From a checkpoint of a small mixture-of-experts model trained on Wikipedia: 3837 steps.
Below are experts of layer 7 (counted from 0) of a mixture-of-experts language model. Rows are named router (the router's row for the expert) and show model dimensions 0-159. Each number is 500 + 50 x the weight over its row's rms, rounded and kept within 0 to 999. Numbers have three digits each.
After each expert's rows: a language model's description of what the expert responds to; "comes before" lists some tokens at least twice as common just after its tokens as in all text. This comes from a sample of Wikipedia text that the model never trained on. Tokens count by the router's weight.

# expert 12
router:505512486531517459516526494519558452502428527540438638465500513421415496484470478497466477571501544417548536483582463556448457490502507487580488526515463498517551516474405433351597526544583555405476478489482468523442579480438409443455501553551502549507543437566462491458511462503538494487475376431586514509560408483560466557509511504605539552520466484588519560628496430495560464488520584483438594447466421438488467548494447493530436445469515495425461481488527498484491488413456513
It responds to: Everyday nouns after the, a or his, such as film, life, home, art, song, school, mother, including their word pieces.
comes before: " of", "s", ",", ".", " in", " and"

# expert 9
router:565580460515455473505443479543486461559447515430419638485495493521613510417460475534452525454559585480527571503501487509558486492504409462440460442463466469483522486556460555434538544522544466395566461504539464547474517523528489457459561488549547490545548485518487488546448484524505478505555453437606580590515395558485463483530462541544529462454472485466492464516395415554588525640500542495404469481505474511598512532515468496505500524455488482523493509426513453381394555387449575
It responds to: Articles and possessive determiners opening noun phrases, usually after of, in, to or and, such as the, his, their, its.
comes before: " ", " first", " United", " same", " other", " new"

# expert 21
router:433539445467404464467441502561538442460494560441461537492577513520498515427461527423448471404535596496546542489500497588508484465482484521423483531500401478446515561501410571550517534547519556554513505573485563584512515431497449496408433465523498565483475529564515480600437552443476518464458454442565468585530486452544541471513472511558584550471455412543496498613439565577518543559582460552459503546538473475568500471376478493461458472479609446439453473459405474521466462431492565
It responds to: Plural suffixes and plural nouns, such as -s in columns, -ers, -ities, years, people, them, plus some inner s fragments.
comes before: ".", ",", " of", " and", " in", " to"

# expert 23
router:454563547511388588515521501512496489466558445432459646546613527446493515459487504547423556519471510496493531431506566457486515538449535412425571527482390527492532571470498486427489575525634548530476387539456394534494486469415518488472544562474436559498491480443463497489390439504462489468464497500580598459486431484451457506509522484530526539498520464444464452610531506525614530590513539494473520512470517516508481437576481514581434507549456466525493498499472483421409545429532553
It responds to: Individual digits of years, dates and table numbers, such as 1 of 1995, 3 of 31 May, scores.
comes before: "9", "0", "8", "7", " |", "6"

# expert 8
router:542544474493547483527498532451499483561367565497519612589565504455506579462446392476516466429403516506407520485500491483595466573479481466507442589526539412505518467436416555387480473512559482528565427504552513579436582360574471504495537525494474471510502523547449479522460470512455507368488478461525573525481477576537497539488560519527497455542394446503429517599461516602534474532474511443541476443507381501559464446551505449494517502424480505526510516523511510431458506476492556
It responds to: Sentence-final periods and closing quotes or parentheses, plus words inside song and album titles, such as You, Live, World.
comes before: "\n", " The", "\"", " In", " He", " It"

# expert 0
router:503582453564482463528508508486536503580505495530464667446545442511532511482535452521422508484509557507519455511444552507539506476493494439432567439417472415478556534574468429462505410452578579428533432553497487479408435514544506520497513567567492489591552419508472503559418476478501493463505473405609557492416587466485447521573536535452496461550478436440539516597473530617611545500458516508483539444435445398528511486427479480514513504460472516416530525516497488464406541554436494
It responds to: Proper nouns and their final word pieces, mostly places and nationalities, such as York, States, Srikakulam, Himalayan, Altman.
comes before: ",", " (", "'", " and", " States", ";"

# expert 2
router:607494476486479406526479509544446450530434490509557538560543446529558630531496542410536492536522571513462457492472519551451502492459462481378498501572507468467504488488392530409515426530503622519485444425486475495454480498431482491558467456535501495565569494527545458552378496621484551537492442431553587551497464476519471478522567435494541533439539584557515483650485495492554451506516584541456473485396485453520558478462450488512460475414470448493485516424484548392460500509417532
It responds to: Byte pieces of Chinese, Japanese, Thai and Bengali text, plus digits, percent signs and pipes inside table rows.
comes before: " |", ")", " ", "\n", "–", ";"

# expert 3
router:540554424551469516540401499514466527483499480442454527483453508524552484490519448415529573522561571567446537482610523529493502508515424474516477526504490479489632541521471469482405459545532438487559431517430501515422559367497478492438563506583494528510510488514480545480416473497421464506587400465549475583521435545575525498489434483470534535487504433453487461626515581503537497608399563461459467426452480506535408576554446413457477430540549425494503558516429575527570523491488515
It responds to: Line breaks ending list or table rows, hyphens, dashes, heading markers and prefixes like re, un, pre, inter.
comes before: "-", "|", "\n", "==", "The", "==="

# expert 7
router:417470456520432512513492494489533461554456573458572585458495453505558493519546544455483514520494508547421582446612570495529473519511475444438408473473459481478501430526474426447530561467542469511477498517485502503488546537545485484468532528493462508518504463536470512575446484503431527345468472446601546565574445451467562527462499509513566513560410435468528510574443471531583559557481532455368506545561452395574422610439478521526470531429492346518511571537504472450493467570491578
It responds to: Commas, closing parentheses and clause-linking words that begin subordinate clauses, such as which, who, where, but, that.
comes before: " and", " was", " the", " is", " a", " he"

# expert 10
router:515545425493554558572416506509383509577515518466519630563515482471413510443479479427532476492532505537454593459489553519523444465502484517420559533498558495487512461562536480509563511494587508540530410515576487530420480527489458436457431459489451422500477480576508523514451538440471472489513469409529473603507470508513465538467442516540562485494539442513503383654455508519481493666529493462402483431417492481480567508494534475524520512398457531518416521554547417516387514547505506
It responds to: Pipe cell separators, list-item dashes, colons and bullets in tables and infoboxes, such as taxonomy lists; also month names.
comes before: " ", "\n", " —", " \"", " Total", " •"

# expert 18
router:476536538408442444536512559549509498532494599508429506524557497528502474358558403464495556418490484461515438552550467577512436529542483440447527545433576413402581440469493482540532456418534587472535466507489452388404548477499434578520592487472550460508529513441529441474461427514546527450441487484545487489509408493481463462536499440563494558442514517496530503671497461545543492543485489533406549475513468514569484566546468482474569520430417467556478498454484554425515550487559531
It responds to: Inner syllables of longer Latin-derived words and names, such as Initiative, confederacy, Eventually, Cretaceous; also announced, due, According.
comes before: "ed", "ing", "ation", "s", "e", "al"

# expert 16
router:568567474414487549472528528452489522511486506578443493543578491445522511453496530437461548540485490543495514493548520582510540503492486430432456474569445480481508497530421483342466539435499507408538442564459520562482437467481390458502559494497426440456571477496532514592461439509455474489514484525585496500522391480473595500482465407446583481499422459506486519624538491466560532570489633540483463466589500457569489474484587450589483504539452432434483576556506478426557586442521502
It responds to: Opening parentheses and quotes, line breaks, section headings and lone capital letters, such as (PA), "I predict, U.S.
comes before: "1", "S", "-", "2", "The", "N"

# expert 5
router:516570438465469487495535487449526459542433568451485564499454502506477546498522508486481595447466510484609547484565593512522466503525545503395440457529521501521491500472436564517495470533522566511519436585521467527463506427496462465500485521438503513564523462513521399502493531562469509534516412457625526474512418557549535506526514437561546470592442453589470578586524470588450568491521522513391463469434375457536518564422542458529452514430435481393449518435436490450384484414527600
It responds to: Head nouns and noun suffixes naming organizations, places or things, such as Station, Church, government, -ation, -ity.
comes before: " of", "s", ",", ".", " in", " and"

# expert 1
router:476573484513439494510382537513533526514502557506448565534572464501494531481448504448489512498399487539469426518495544564492538452500554457440457480596401437465480543522470558459463434450520609481491434481604470565441552481561496409455515568520490481543558478479482477522449447498417505502513475510592473479408446492548508541535537433517509562502415556534464457560411517515524475659500537504424524471484407521528557517573466442450479457426567387539489580492622434490433565506501529
It responds to: Auxiliary and linking verbs plus infinitive to and articles after verbs, such as was, is, been, would be, to.
comes before: " the", " a", " to", " in", " be", " an"

# expert 6
router:579551505472425542514410448444549460500421496449444470454646418491464482441462456475506538513501546465512482486533533444523435485497518474498421476575531411424496535576465543406396519534596458486504427502502459506564574474465580469413550559563518531514507557514449477567415496470445485427526485429613533472521486492531569509551524406557560580528495493500535540591458519530547486496486602467468507467487508467512551501484495518558526460463478541557407609538444448476388460526494405
It responds to: Prepositions and sentence-opening In before dates and places, such as in, of, at, during, In 2018; also the prefix de-.
comes before: " the", " a", " his", " York", " its", " their"

# expert 22
router:438515437589448556571430493544474424500468575486433434499498474528555494500473476571418530440524502525701472477502509512475502447508394517493465480537480467441468483472514515469588473492537480448558419519530531526443527508519500451524472529433512516552467454558488495498407460486488552487494498469537513470532438492520514519505479498536558514522442449470522517707483494458498523618536551519692477438560436452527490437511537490463528477467475416522530503503479545356428445519490525
It responds to: Bare space tokens before years and numbers, as in "October 1971", "in 1575", and empty table cells.
comes before: "1", "2", "3", "4", "5", "6"

# expert 4
router:431453420457478553477564475482569501498500569509482569582573458517454502506487476518454611437522516471469560467492507518569496550560412461462456462501437380516505536623529485475515429517572464482484438505470524496439572427507503521482517482494506469504537511491485473531399536581477466518587472487566454598431409467480603504612575453457455445553428467585536490612451522585467537587504477496446457470537535448542476526436502500495484517431545410472504534466530550440345497487458473
It responds to: Inner and later digits of years, measurements, coordinates and statistics, such as 2018, 5,915 feet, 4.85 μM; also million, billion.
comes before: "0", "1", "5", "2", "3", "4"

# expert 14
router:513511455469489542453452561443517462474398471472463518526563499476547457509473482414465508429523548465598464538545576462479512532545598488532486502534530468450512458436486465512585499528535565448497437465490502537467607492491466409455525489463473455560528465544478474459501451532479468488569562499604448494467525477488456533459595459564545470582483509453569466655541434558464573528443582494441390443450554501511545529521440412412404396458491495511544627449582432451466473513493559
It responds to: Column headers and field labels in tables and infoboxes, such as Total, Location, Date, Turnout, Preceded by, Succeeded by, Founder.
comes before: " |", ":", "ed", "ing", "s", " of"